python train.py --n_layer=12 --d_model=512 --n_experts=32 --experts_per_token=2 --d_expert=352 --d_shared_expert=0 --activation="swiglu" --moe_layers=[1, 3, 5, 7, 9, 11] --router_score="sigmoid" --normalize_top_k=false --routed_scale=1.41 --balance_loss=0.00451 --balance_bias=false --router_noise=0.05 --init_std_router=0.0334 --lr_router=0.000423 --vocab_size=32000 --norm="rmsnorm" --norm_eps=1e-05 --tie_embeddings=true --optimizer="muon" --lr=0.00593 --beta1=0.95 --grad_clip=1.0 --batch_tokens=131072 --seq_len=1024 --train_tokens=1576000000 --steps=12024 --dataset="wikipedia_en"
Below are experts of layer 3 (counted from 0) of a mixture-of-experts language model. Rows are named router (the router's row for the expert), gate (a neuron's input weights, with its number), up (a neuron's input weights, with its number) and show model dimensions 192-255. Each number is 500 + 40 x the weight over its row's rms, rounded and kept within 0 to 999. Numbers have three digits each.
Before each expert's rows: "gets" lists some tokens that make up at least twice as much of what it gets as of all text. This comes from a sample of Wikipedia text that the model never trained on. Tokens count by the router's weight.

# expert 4
gets: " of", " (", "-", " from", " \"", "("
router:519462511479488473444489502519514470485534404523511485527473493509445508517573543489466513469529455399430537473495442467495517514522479476453450468557483549531429474485476499594513404438452456
gate0:550443530489503449554508557544447569523474560544435460470453496507535480498524524468505408416465505489490470543490463502534517522459512496534469479510492455444527556529623468439547502483483547
up0:515544604498493500470565536520537462419523513451423506531535512508521484493518488480514504460500478519464550444571521488507444525513559431496507417520491557500464506547494497469518497529471528
gate1:417534507539492498506474583475554454560469400468542541454480505527491532516524530515503503494481549551471459513464518465484486522445453505526465520470434510485458436585564573517438480494494522
up1:447493548460572514456578479434487452560564473571439523521518527536537509511574516523464380460466497462518535483500522522413474439482552469448503562495593474508503501447515514531521544554547563
gate2:484459606502520549461480487495514505478455510512465463443514529515507511493455461478561500465482510488462503462464456557487535453527525502539540515541506481511515519594464491483439483500479487
up2:456574485445476503434445456414604486549483509504427510489553502573460530546460455525494477459521477488435502545538528508427510454490514610577482493480456435569506482538474521525526463392505573
gate3:595507503414512476496491549494465455512518473533466450519417500470464659522504524476479567479552543529509479539523443543547502481408493482537432508518527501472513495567533470445531493502477524
up3:525492487535516577549481468555463507477514513464522580558489554483557520524499439535484530482519532498470537517510528533523528501467477559429538427481521500464571585508450508572464562511490469
gate4:468402498486502504531483565560431490442549494564518499516520547500525509575517494465513449453583511476545522527536496488511561458471517484431487522471530555494499525490529539457552505524500450
up4:538495590506482523594479436486517438530554481473483643541544544476452544494533512462527518480547545494483472493536562477553465447505466531505470549573490527502512491497450480448516462624504443
gate5:521502444497510619471534510477559488474519507525504471472543528499474541499508476470533486506511514535473454487414478522506499483515519575528403467525490483510409494553498476549534572476473510
up5:609491519461516464483548454527400528536531530529545500522439402430517512521523488497522430492503503486563500461591568496472491493478437505527566438494529440442532439497584513505461390543431469
gate6:524420502514536542466513465428519544508493496462509513498528503507490467466492482571503504479479456479490462484474447565474485459485535534466436465540508543528533488497508514472476344480408523
up6:457411485466483447518543479544502519527483559465441493508495540508492418498449572526510489503505523544542447552463520493519546479499521540460559568484561504542566494497510508472527467395510538

# expert 14
gets: " |", "|", ";", " above", " below", " •"
router:409478467495527456537488421541510568433495503484452464473515490503460510551527505478486505460500413488498523477503449459510408538506536514423515486516511484452512479498536493543499480477550482
gate0:492433493482565437510515460518542557475598509557495557499471495489543484428474487503488501545478469532450483451510414431467553515543511493408470471492544514503560504486525527471526528532531504
up0:555457595528528511550491469493457470565482493471477466515544452465588462463484459504561527522469477559471491490514530558540471459526506526563497509556598560516480517552404502554465469555482509
gate1:451480549557539472530495508508468403530460400546537484525519448500536547482521521485543467473507446548523520459435493545547439461435466569472500446484462538429457522506495550491383469488512501
up1:489421509518526484499486497536470515559466551476523476435548564499459462525572543569441444552547464478523546482503521511492509469475522547558449531491485469507481494454469540497492468512548453
gate2:483491528475497537478498448550459487443506454480498445494523456488447602525479486499450480498514523471473490447477435472524586480534481577450582536501500468461523475490499510540579481420513509
up2:481504557526503498474515511511581504478536520584519480451581557557503517526461488532483533446521509476548458501554464551510513532534425549499586447507476427484577458488479549565539476469512554
gate3:531465499532509517550475521490497431540558468484522439480493516527510516537513535512553536598550519530516511387451501470479465478444516500517534501424527497469512491501484550439557480496454549
up3:497472470448552541423583490562506498524446556488531537492505501539605487512534505548502602500581466501493488545503490485503487567487466448508478522496534499461564547535569434530501527448509521
gate4:443475518522507484492441506492518504510405466495453524469470540497492464536583451466464485483521517466523487491545418556582469449421493411476458501480495492496497481451465521454481475484493491
up4:534502534471530571538478491498506540533508431509472552504561507531475435452487521474461493481555505553497453462496494526537533457523425600470439518582497457485544459520504454480515582566466504
gate5:541488501444467527558476487483588564505491584519561537469546491495506494456510439499482551522488564499444542494451447503508543513545532568453450480532458505479442526536431477588532477487483566
up5:566508441571474480459539492491491503457489534463454494498414462512538498497465496438490471542508521468512471552505520538416545478429540457523479524499488436528575476517622511433448481459477498
gate6:484515573489541410501534461443514588489475504449472457501506528443549521526458461543488474526474506534530487431512464528498495463495526455486526522498416540459509520502518479492536408459452502
up6:476487508492552447556534485474483519519485580456488516478570523528530446541450552481455502480529490509549467465470470515437532518486535552494552512401472546485541533580510502484507449415492491

# expert 24
gets: " to", " in", " against", " at", " with", " won"
router:518497539463548549447511523516534522525505507481484526511494502468477456515551438450560481493531530582467531509483456484524489507449533581556474471501498523512461494454570481577554588487454412
gate0:503432526504486478496528504555482503505459535521509505451498440454515477470543483564506481518459505499562527477562526477496507580547474573473471477453522461456509584508557487523513591562492594
up0:519446628563555467489456516502552560564537528458471525537507502570533506473559528499532514483516532482487607462513557478507556495519518556494458510556526523556505502533466449532530532509451476
gate1:537457536601496513499512523539431433497503486493559499510530452465479517460514483435458427471516525585524457537437463460425490483441505543497479553460440515589442500533506605501372471520513438
up1:462408556498526498457568501482414485500513522478504517480443545554499481496503601429461467556464460482527471539428527515496522409372553537480528617437535550532514432531472526454464478521562477
gate2:495452540502496497440547444500437404441546499516521406590486458496476495456459512593431463448469535474509509478495496534461513415470513464497640451485480485436532501515477491490448478435458478
up2:476520486476477535475453549487601582492520497480433492459556503482528546539505468497474490453500538477469541489477510561444505483497533524470552430580466459551556491456541466496584533497510483
gate3:426522446525462506522495526546556469419508538522451495489470535466516561459491550443556503482495463501489477474501494527564480479542502539512501520419533484475522477522438463488614542510483470
up3:443465497494508500488478463542538558526475486418487488550456506502503460496538503510485520489503568523525512485460549547567546439445468472523508466475553502429489487468539487533546557552469523
gate4:460491524479503541460463454493420475454542504501459543508534577466544459456436446397460385485532510436507541491431417530542508505502495466490460511513553484490494501472490534445512526478527476
up4:517470505540514555513466419503510525478575429547455593519598556502518408449476504507541481403503451510544465470517464503502510536491494551487516487526448484449501575450540560516455484566511508
gate5:512476474573470592493506559508546446470512592534504494453581499534487512469507468457482541455526434469487481541503459525480526532590528606559477489551514472498471553462504492491511491449432518
up5:531514489499592494488488459534446489506579509460480468475427500507478517515496527587501462463516541519486471514543541488466505499480503505546503472542507395520502415507474490514431454485493447
gate6:422432550521530523497464515501476571459463516524546545477556469495524522526496468485527484517511459466495489457481571474541502510505509503627483506503458543506438494516472480511446404471510511
up6:486433467499549504546535490524500499492475574523499520539516559441531487554524557470482523484483463469530521460521489449431497544455506473523555512461465557440542494515498458480418445447487520

# expert 11
gets: " the", "ur", "al", " The", "th", "ly"
router:539538389473495528540459449502502440584549460538469476460556520464517498502569523513477450510429507460493491447459470511543496440512447470505424454496452621443470496449551488528533533467562504
gate0:520466536497459469500479487600489519468561573509467480498462433447558477462466567455592519489440478506518517469533480518515531495487502511518471586511592505435498495520495553487512523565482484
up0:507447586605543461547534549492540484546471476525479450501554552512519538504504465468595437513483542535477513550521540528480450543548532455498475394494533481546511511473456509468502476545426470
gate1:431489486448540493499501534540509483500429484504513533483506428561540558459543537528565502470507485510494493408526495483445416499456533482551504452524510472466451502498483525468456505493443483
up1:474498528529486549490574479535572454516487509586502444539480499557485521441534524471519530600575456433539492470515593454487498489374503573544513552490540531532529488450486531578545490520563542
gate2:525506461480437515533476507456458495536536407479453523515523451476507572564486509481499465520528460472493485441501413491551541452508454477552511470520501511471471592534565429477548484487530524
up2:555504499457450513560393493426506514485504564558470453502518570472533516408486495550509474428515520436503497543546450541468445521499543526480469433567505456488544500517506457527536517545487510
gate3:508494518534505450550469498510563503512533413517468452529503465506478502541530483501531487576605493487539497501530488515540568475477574502539496472477444488482518471551535559490558535572461439
up3:557485506509478521490546453510547526553441577477524529541468511476548496466516447481498489511462543506494579527529511512606519517441457514506542484401560468475576458538483384437505532441495438
gate4:452496396484535513494543499543505519540480476460375471481510588506524406551536527490426465532470525556469518475502477555573556505489510469491487530510537475521484481471424505560532545540531442
up4:501537523509545487456493483474488445491510423502509644473548487532493474422514508490522511477498512538517447521471459512474496520465397506583492455543507532490514482476457454483489529550529500
gate5:531451483503457570526523459551503503511520542602491541528463409559408522481546474598551515496509531477473498502491479483574574572521591605507454451513475537465455522468485484455558502370486509
up5:494514544478496504491584539546510487492462530479591438543457527507555564490487541473560472514481521440523488512552530487482546484506497510507514510479451432481583489517509463493448421484490381
gate6:458498593533554458531437527477472509515499485495530462467552562510536510521554505523477468571527510499490459469470503548487567431501480486527576583520482563495505495523482573477453416506433484
up6:461455517500488491503517509540453431505505594563547502469490505522495444474494481525508446536515505465470522500436428418465472537497466519451532548460506464487540566559514525512427504425533481

# expert 15
gets: " |", " ", "==", "-", " ==", " \""
router:476573492509530515515436540482499504542561531525530538481495514589503457584539495591507527446430505484479533507456437514432478488556550503508557543575480537471523454490535473444457520433499564
gate0:481449503460535442416540496521486485506451564475503469541490499482509481516438508517626513545484503519503547512515521483514543537548501511441455463408550483484477495459496480489456511499482543
up0:558484566596552507527487485473553494539456549461495403527553557442504464535522502479459508504525492499511526476449565481475512520587562513482498464454520521556490454445547505556499473542502511
gate1:500482565516453540502559521497528500503411381546551511514506498472494520561519499514487468472456512498472497499494525427540480517497406588491511450506440512549484503478495517482508530514461499
up1:523497497499513565466463529439453466529535476566507475537479539465469494458540542529529458531472420521514583495485551505524520471482466554601484496466523494542516525444457560487564516523479463
gate2:442508543493486499448554524509493406482482460445480409539540510555446547529529509505452477527517515396490486373475488504450536502500484448493560470495498470521453519566447472552492546497458550
up2:544517538498453481477495488509601521503446461486543507526568571569441504567553540501423437525526456421504502487551516502461477466510481454534467530505520542539553503517452478500514560502525563
gate3:466567544487553533554505492464493530487543520444453483514499499464443554474527508497479569556556556466457572511555528480530536476469529554496541470546449445411583467531447544524598474561439432
up3:485479497542530513526535488565496542537540494556537518515445508443495535546573490511452586499489529531547536518421452470563463525424494490438493548458528448470477511505526432503448506503491553
gate4:539526494485608460495540504528415486458489452516444541485509472415515451484548559446504385465496493457474561494515487512550480484444464470452522465475524418489416471460506473488559536497509489
up4:524512492477491520503482462527519490553511490451433506501571490505497401578456516450478536539492524524479469463465507531554492592549480580504493495586522511520506456436436530475462490575490455
gate5:501457433510465531457510531467495543562543464478520552508529532450446454484554480488548546527548511565473498545482434505581509514530491653562460545542446481472476495510392501488510539493473542
up5:556520512512517485486511423504406533512517502518463496499392529438528565495486467512475458506521457513475423501633557527457507511407477478566475472492474397564490511491533541533505440558495545
gate6:519495530495488494509478544463462608491517474478561495553525463500549487468482506540522527417533441570465485492530413461477513472499542470556518474536455522458440478503495508487422399461441539
up6:465459522459556507497481505538474503527563566523507544544546465514555505533495547474451500540538558571494499454506439462517535518475473498456543499434597532478538487544494545477495516430390544

# expert 28
gets: " in", " to", " with", " on", " at", " for"
router:481567522515563446538546505491529462578501479522498513463475513461446532560466489562473482462485478461500535512465488493519467504486453497462452467487466549542413451512506485549546525495497515
gate0:540463538439530523568548558572520557538531539480421447542469464541530552503492530484489518486421516510536499508449455391476486509528515493455511450431525469527494525498488492465454555534530465
up0:497459588531517585536511517560515485487519494513463412519561562486498486515536473513459515456478507565442549490526548479511549472536477466482516469548575487575493469486547572552486549528452406
gate1:470469447621468497552479525575500472492512447546564530529483490487505556510535510430450479511563598537539449487479528512485500471440496616483440469485424463483457544519483536530516575497537521
up1:452433420516509508508499598513495526531533487573502462506459490497538499497543486503449483541584539515521525520502533511517506471449504483518446520518498500541495461598517538525518530492555486
gate2:480439507493503523439556504533458452466530486492440467489550473514472580450516518522450446504518493479456517429490534474522508452514414488501561547510531470507554487535485554491484477447487486
up2:482498508477509460493449516473522499490525504496569467490557435548499497527515441533481485443442454486500519496520446504471481511474470530516540461533518486509461484449480543583460514488482553
gate3:494535469479520500561438475532508514508511514536420435503504515457454616482512505485479566511504507504491476463499486550387473471519526539557537488482490489470501492459515471469566484532504524
up3:527471473446528526482593481512477495482492481544538469558458520468511478530561462523457633480487544485501498555554465511485530508490493514449548503501448488482481509534433463452503567533503559
gate4:492432522481508485479518434504426479498547450526463438534563546570494457438498502504434505497471446463492551570503428533454511522494499431442449502483505532472476467484500474484527570485480449
up4:516477596526553573502484463482499469464497478519428538518521482511487460420525479474517539498526454475507454543456422511564515546416571480437482503530431467470515517500547482501474471529504531
gate5:491519438508495478492450552441501500481535522498519544422555574462456490430510468539503532539535551512449449476461509438456440495495518522529472531524493497474468556502453522531536508506477552
up5:553555482422453492382569421508509474463474584501462500558451500488516552453479538484430484447501529511560481524550490537456618502437511513523474481535521480486531497544523574520463464496434414
gate6:503463469537522431584457535458517500490441554424570472468579512452509491523502500453538492496541472525493428469489540478483556518532493482513456595570520559490575617507489538500397427428421525
up6:531515471456516490486529578475448489548447597474502543431482492456463471512481504448500452489496515491532498438542484410496538558502489500447552453463555494445518464558533465532499432396531509

# expert 9
gets: "'", "s", " his", " their", " its", " her"
router:539559474519547539476475503540489478529516485453504542484504514475448498517476480567505442510495477461489477492465508596463478516471548466427403507574511581488529478472531494537476461465570557
gate0:514365507479520494493552518600482512475482501472498512519476513486508518522544418452542496514504585541550532465491540536525507497487535514560443483459517431441597520519485469548399544512529511
up0:429539523552512559551448493491489484491573523570457428515504480490520470491514549539594508483561458544539530421497574449457482532485492473447469519544480509496518525499512454512528440592486507
gate1:450519541577515487500530588443581471505446504506525506520540497528469452457512507474508503523434458499474488491495482478479424514484567584519473548562439494552502512493500441510425546472487479
up1:468569488552498520497530542434478523510503461514538466476506489541465489500470581537513489564474480497441566540513457513543497467475542512518491596475551498522549472539537482498460522530506495
gate2:423485528469460554544461554520427492567504470510484467470511483524474561443594480544504451468489542426577492492438493489552519484490425500433509453587475469549523485505527480568516477483528579
up2:457530529476529481510501575537543507465387535564470465485546548497497481522432464475468552462430493489404504449501517496483503491493525516595534478561509551549461513406543450612522531536455476
gate3:523525456549529509514484459504464518487526505512491440485469452501469569451477521495497529524541522439539485506460483523480483465534496495521520499418465466478559540494586501509585525543556451
up3:482514486561563568435475515505498556517478508505524573517492537496537457486514456481524510483462451474533515447561514532574545460435471478554470622485518477532577474466515504401442569566491461
gate4:497500517478472481495464473492481507559479460447435563473508548490539513526454550482470480511511500526529601526499484503544526507474444447533581513559472513510558493474565545470498523525523471
up4:549522513499544535478495486495482526485475479461466564529539477489456487455534522421500410488519581541507460499497484516574452512522485500527471493533509536493535491465544440563450492581522488
gate5:521520483520456540541527494502517515486531500598535529498539579497441516506522451505496448474440549466534414513492482522495521445472548482532464527474540507402446451485500497494509437456517509
up5:535489487504478526459501475516450470478515541560468503553457493529560461502511554510490472443523497509485551537531539425446487534453507487496509493542468479546498473560534538442486470519486455
gate6:527444455473509478487422506492446490493529476496510510443594481475558468563497508545513527514545482533438536431464568455521502486496481432469452523521489464490517443523474524502491417501448486
up6:496468493502539471518510525519499475542489498463532461509568536460528565498467534467503548489465478564447517463517473480510523561500482511496494491496502445472524525521481532502535475503483541

# expert 13
gets: ",", ".", " |", ")", "d", "),"
router:531505493510542504543504463463456475474600451551460494508544523467444526502509479485511464496448426422496519574510455465466475446497591485448464500492456597474487466399532480559516503533525506
gate0:489418537461453484492524479444517508553502552542460480494505449535598449542473530555522404532473477447480472441526468479490517549497456510549444471463568415462475542551502532432492499499426508
up0:499512552524482452522446446534519454534477473492507461498513510518459535483543528515535537457463518529505556472535573543518429456540546454515497529587446482490490470483483535470516446529497541
gate1:479439533527503493528439501454439518482489499543565490579492488450524492440615521478500506547508490550447438510448518575508499497471432567471496484445473483468498463459594574469479471512449569
up1:567499525495560511465498486495454530507486509560527410476484499488537517489555534497506455561530537477509480497473532571474509484504456546508506546475587432523524420482521521495546428531496497
gate2:537451518432492507449462540507433386440397546506497447550489430470533539549504475482496465537485452472467456480500471560502497458506528537515540515563494447495464491513466534551524495500501480
up2:505530535447486557451518484481524542420473557511527544499524518536491531533536423543465519427533455450481509479523474564450405559470489414581520442545461514496560461521560502531500535529516477
gate3:499533463478489443500430491533568539510524502461461484538536501424505500470435527447492521525507544483475543426527519503463538423466480471545506507476504505577506525504548499549537473534513455
up3:512499537489522457441491469527491521514455538515496545544467513443476519503535494470482503553501571447469545499500472534483513456476456498475575573462543517481533571546549480482432528516370543
gate4:498418563503495470527516526518374487502538418508448536483534490499554534530495512451512418533504483544509524490503517522459544493506503497469507535484493481540538379424470479462563475491498473
up4:527516553460523551547506490550493482506552431491481500474532518524524479421553456457496508483507481543505441560458438471488547492507522499512448511543484539511481517466487488492460436598556493
gate5:505525565503433511527451438528557411522488476538543517540481529436452540464527490485544488478468498540453457484467492501580524523540597526539488478470480457485475473552499518546539530497535474
up5:488469508472500495487504439561439518509520584514493471458448511536600569518484497462568489516496507484543500609586572517420567500523507492494532502536503423500496430520552509420485445534558530
gate6:569514533606507447494478524421493524497466412498496503499522534476489469511459519578519535481502468528426437565545472445495527437467540522560515492553541510525480518474453551469437427438473504
up6:481461534581528541488526496469495465535444493468501527543550448526501493495486491534477522499429523508526438446486410387516506499468477508512559485554494477437502527509527460568486484447458468

# expert 22
gets: "|", "-", "===", ":", " Team", " 1"
router:484504500463507442544535507472537513473474529546502527562556466570458497602537446506568529474505430500556510517551540500502505521462559553430411491484445506444510471480479523503526533449516507
gate0:484438530493512469532482461456475487545487539522442426508474497497481499453505539551537481478510436504514488520551526467482473541559583507464462420519521454456562538510498505442547509497485517
up0:479450570496541461571480540553504421539490502481486494449521472537485512438558513540498545481475513492478540461459566391511497517586611479525491459587528485548508528527519497459577543473428503
gate1:541448550542545516467523491525436486513566458498541549515495501424517509460511552507526571540531536534568475525461507470500460460463565504533481502460487507486444492525455465476439462577461518
up1:485515548450525565554498527467489509569576502482501522470480545468519474463488530469499587520521450437531509531494558505453393443480538452479482496419601516471497511531454511494478528524534532
gate2:507479526477468546513491492485514488490515457470477477524475447481513608536530458506430399528448500526483472415414486468493511458530436552491556507547503382542534520534495490522476454435560472
up2:489544469484421557423484523499547551536538478501520493475532527529510475565513467565514492529387499502520468567545518527449433494480472468517498489505505406528565547481481452585529500492499519
gate3:507572438452485534570476489505557504509538527508458422482433494483499588508435477442602525521515493498536558514493432468524492448532497544567522565450413457461482575471549495528468481509515472
up3:518437494534526540507607464579461548509437490520482518618452504507508474497449458465534569541532502507529547467458585557607523537416454510509512518407550574499565536570460478445504591451506478
gate4:478522559463485556399472613530432459513475458451511463505493515479512473558518538460512477453542430423501547512513456589502581540476559455496520459495526464503566511432475458495466517454499493
up4:482646557556515561455506460515414463508519500476444504536570515505463485489481530466463461528473523496441438501502539553516513514470449501470510440509460504544472454501545492487498525603475512
gate5:530421451514507580526504528517493452497490507556546512522567554521387475487515460542552444510539564455504465502498448473535591430512542590547471460491444432451487496572480520503477427480439521
up5:532521462453534433461518513532440516439507562463474502451418521472509575565493431477422540513484513494496439571528513510504486526453451455475491564548509494550538521499502496517491480511500482
gate6:496479559504608464501434531464562519396484457469522571450482533483536487557479498570592468483542494503457501513518527536477451540479521505450512492491497522449452462411454584487478435487440473
up6:437524460499499478489534529528530512474551520449523531530470465456450454490482485497553559471419472588475545501489444531535457511491535483482564513512555558451530517486474488514484443423515453

# expert 6
gets: "|", "-", " team", " Team", " School", " also"
router:482493462501562469451481437490585464499545486513550514556513507500414505563502515497539481471550496483547551456516481513451456484435479578475497479509448539527494503449447418490509540494548385
gate0:481417522472499447485567525527520468563537488510492534498477427495565506422491458502593470564502545537585464507517439463489549579444521560596400506476567504502466458502493456478533565539434556
up0:472458603545491437541484525476440470563552522445485434456515525567533549485555481464584545532490501468561534467515483547546560451537584491445535530482483488604512499506485509495498508595406476
gate1:521493594483467491580537492515493473485470525562589576533481454474505542520508582431559468554448518552459528464446466458495494510513476528491536486497419525580473482475431569537401534505470475
up1:536522505442525491486552479512502503521511565496494473470468505563490504503524657480478524550537512520547564461471533487539440445495517482496436530456493538613567454471424521556511488481553448
gate2:520564534421471536455450433469495481486538480510461469468506518489505553478519480567434456535534449469479466462438473481445513537477510567473534515540549497545503483583466500465459508438464558
up2:613524540448466481473467477476491478501480549485516484491587481571454504552524491523484491445506441485484495560489489502498435579434470493559523487472474495516625446492458557498587490410455533
gate3:503537555468502503524504542496553535478524473432490418476497520480550504414490515504572513544501505550442526450490545444430531534450505608583474501452472512452534427508445527543521537549515462
up3:469436476478497483517490510514522471566439515518505552553455574492537479523511420539535546513469522472482510470562538498562490573421501423489478498462521503403490541522490450486440570541485513
gate4:532409485461564505483489513528497479538537518439465539454503563443513437580522478453456472468452487463536569519523444565505513552492520544444520460531497498499510502407482474481552521525483486
up4:520524563508542545487542535528522509459533512493475499578524505505506467540473469475456503547442544566477457475459508485456461464531496543548474511530519482442498524436475399496509456646519454
gate5:541476455490433494471465518540521508508565544565543485493572573492426510509535486471588482510588540522427529530410520517552482489605534558493480535459468522487421508516483528545427484541517528
up5:528516508573441510496543448530499539472543596536438463489469451520538523471449461482514435532503473505516473487510561475427541502457544460477513499577504446528586476447565467541410444460494441
gate6:536492517443523516509489541494517547455515529451509496446527547453514495470456559547513549537558507487488475406510495467502479505468505486498498531517471548516467560476491548569452474399442459
up6:461466488497583527492477514456516441516438576528534498515499541487557402523530502462502518553545480476506479475525420449429465554492492519489520464432521522421516451520513475511505466443472502

# expert 0
gets: "a", " the", ".", " a", "-", " A"
router:518447456445462499393446495536509445509543526494545433516547542525471484572565547482495503520480522436554543446548473549533472452514527450442479514513478491476539499457471547449480495459579478
gate0:505466535511471430469527504508508487491482499490503542462479461554535445472589527493463541525509499474522499478539443507459537531500534493518493553497478413516566525455485459507511593519493576
up0:601434575486485518564435541501537521478453489480503443562504514498500525435490535544482537504555543518555533558507535486464570505581481533506534431497413501485528487482521524533453459533443531
gate1:507499474523428510530450508595494437573518498512516471533480466462485504562479569452506437470467520486538499498451528459518473453437490513425440454496512551515449477536529530517486539443450547
up1:508420490516471580463565517504474478501510538505487522513508495545501469515536540580487487591525449501524482444462462541505409450495566459481470471500468495553479457475485483544547498486513503
gate2:527517572506429523454485512563463450482488505560479491481516463539476544538522430443490461511486466546462434475479539516441538384494498520466541483525441531525510543539509559538522479473506536
up2:498518525479497478470474522488464468550478501554568566511549524475488471524508495527505519496465478472455469512545486518461493482505517511539545442608465518505492560372510524446552530491463477
gate3:533521555483532415480490505535490428489476517462401412480512485466523566550530569495450447498492561481499565512424482500519470476464495533596499481497487500545547536528491523484525478541445494
up3:577456483463514492480543487486506525526509460526555486532469517422496445576483453473497563464494485475542565513531468531481530461485452529548517491355480489531482472614528479521446516552490456
gate4:513499531501532589503555478538372466501479466489387485465526485485567516485579521486470452478448493497523508477501429537539537451469472612471475477550511473567488472474463479483619492493492407
up4:512518490491523493444452569496520536441459494558519577482474524538459475489475465458507546527534511539520404529505515494505552496522427471464537511534515473465446482494496488481446528548550459
gate5:491446528520512520493498568513499551501435560461519567543545528493475508498535504493519566578524534527471503517431521516566525515547571548565487490478442482478451557552488473531553538478483488
up5:532512439497530443493540436553410486503515529530518492513391432483572570489516504444479485502523535508445439527474468511438540510422470508513540535496501425449518518511587537522574441492518504
gate6:508482586456546476534481494455496547469467468450540513491509566473544500560513544523552551489511445483515502520544460514460520512454417577511523510511470548509447449531506458501506455500438513
up6:446466534478514437448533525527537488528452511501512562446525536532520479504489530496458535483442452550478423473470427445416557546458499558474635491515548482441537415488499510524489496441458542

# expert 25
gets: "\n", ".", " by", "==", ").", "\"."
router:507487474486458496499523482516551508506510478529472521501541507521439520513515566555429501543496439498460529456522488510522501468441477484467460479483506553489440433477518511541545479503461446
gate0:401437545484495491481561500523516547532531493517473513501480468545519440523473516488487490513483501521507427454480487449431481546492550520492436501502500521482515474491486435459469618503464514
up0:503474572479543471544435519461502502557495541438545437496546511514520545524502532470536548515542488446531591527451584532557517483514588537539512482542542481541532509476465521558580368538523487
gate1:483543510517423496508517534525542434495472469524500582516472448462555465463532545481492517487496445522501448435537500523466504443458540460501531441544507552480469495488521546545377500506589493
up1:460454477543540521468563510514543457482495543490494547428539459576505420531507501510482517557549499488458456404444577521493503490457536533466447450489540563547409530531454504488546444511506502
gate2:437473503479435607484470462459469504485565507502488504482474530535555514487477477539483433514484507512465451350461423498490531501483550593472469464517491402525484543520527472492571556419495500
up2:503522540532511509495476533513490493439415528575456550486566472500453485545557449570450514440568445468525552561542505556484427474468524494512495532583433487521529512492491509488546532487443540
gate3:472474476494434464526529473447529484471501520418546418499475508536562513605551551517462568562505449477453573443496449488479456464506487445539495562454481497528474523421514421488567512512536506
up3:452442412485426502511553508558481596525518517500488579500500598491534576450498457454512531455493499459550525492498530522539493561464510545460544502468534486512561521531497460451494484452420573
gate4:495499498495519548439485546460441380460480447513431477521447512449510525485557524469523498550490524495531457558495455529471582549521555471468514525451482513554513514500547513464558523521466537
up4:531505536484558566533446480497509411517548404471512550543561499493514473408505499440474505475465532571504455516529435503512517511483514529531472499625496479480569523483508464496460523601519481
gate5:511433505511396528594506495458525505474471511572526521444509476585480547519511463495534543525544547550479517546533504570484524535519502570506425518475476486484442477457509522517505501532468512
up5:548487532463520537498539449539439524458499522510505468512474499489513579483525479498423419512498522483532467559514493486461469526412526473504488577544551469531567481469529577501429482476454432
gate6:499511490478510509504551510475516533542435492502503505488518498452498469465501483567457437498550480573470473484539525564495506507483519503519510489537431527512529528518444593459492412450461528
up6:480456490491494500531493474480495460427485494501506512467480561497519464513499549478536559546474529512455510510476471489539510512479485508509481446496563532485533545493551475548527484481488514

# expert 19
gets: "\n", "==", "===", "\"", " ==", "."
router:504573470456448440489442507527518468549539458555574496480559488557444532500470544528475510472520495526526527414463514503539489497457442519506490495453539525461479422450532465443521501513609511
gate0:538407481484471481516536499553493526467523457495506534490453475509475519489475507585560482544514474523461419503548401422424530463506470567460429483551472493495501546511530526367439609521462473
up0:506477596543508486504471438500531454485588541456506462486568547509445516496476581575475535488499477554506498485493496533555478457509510463486504497579517538553497490521479500547480422501497427
gate1:463455505563443434494505541560484514480461493521501563478479486486468444466560571450590436559508498527529453476423446546516477481440506527478566466456476473534499471517528533426426500540411500
up1:479476531506548476509552588483480505498470488481478511477502507480471461473528540512583489554498498476492478472526510541525479402439535524463515496481562503529499508492481438476536529522496540
gate2:497435502435494569512435475523504472485506427504533486505560430470559590540549521566479506523538441422507498479498465559468529460439509567520588432499505526521468518575459485475557566497447521
up2:550490512456446527438451481513577519495440525555535490501645541527471534550501478542455471552530480449500523495562461566446412462482480578488450391483544451535513498513441504533562553535477552
gate3:476513466522518481530470527446502539437521494422445490524531537488499536482520599455519554535566487450495584482533508499514488493450579519520501502502584496521461461531502467463556489598512480
up3:459490441475454473505435484533510499491413505513514515526487557517512477572536534453485552457518509511463446522506496525534522556417486466504503516493518539466569432507458473491473536401491431
gate4:512474567468493475439495483517475496471532421485449534480507549429489430553424563514467465439429516501483481531459391540498544468504456525522463542436534483539461459473433503491561536465463509
up4:495470606501476536506488511487501425532508469454392527479519491486515457449476466469505527504535529544450438485466516456490498499470429534518485493572497546489464507493442468516476509590494458
gate5:558521487528462543406548435532571541488502464545539514519530466427482468504552513514517578553521552457445539490506456506499526514535505612550440525427452442428400510508467532554478466464436563
up5:573501495486457457576516461546419448490485514473502475522426487477546565508472497502560371481567432510505423527539568493500526447403545416463500465593524522504556492555558538517513406452441435
gate6:514492524477572474475513590485485523548400572497533539442565523541496486509445545532488538540483430546467461494492500439496470477521512447530552490518454586447538518495520471446456515489458472
up6:508451493546520452541572498409466488530464583484517505407526580479527480496453500496514553531485472523471541467506425503585592528478491454550559462582554537444527545547506464479576487439464468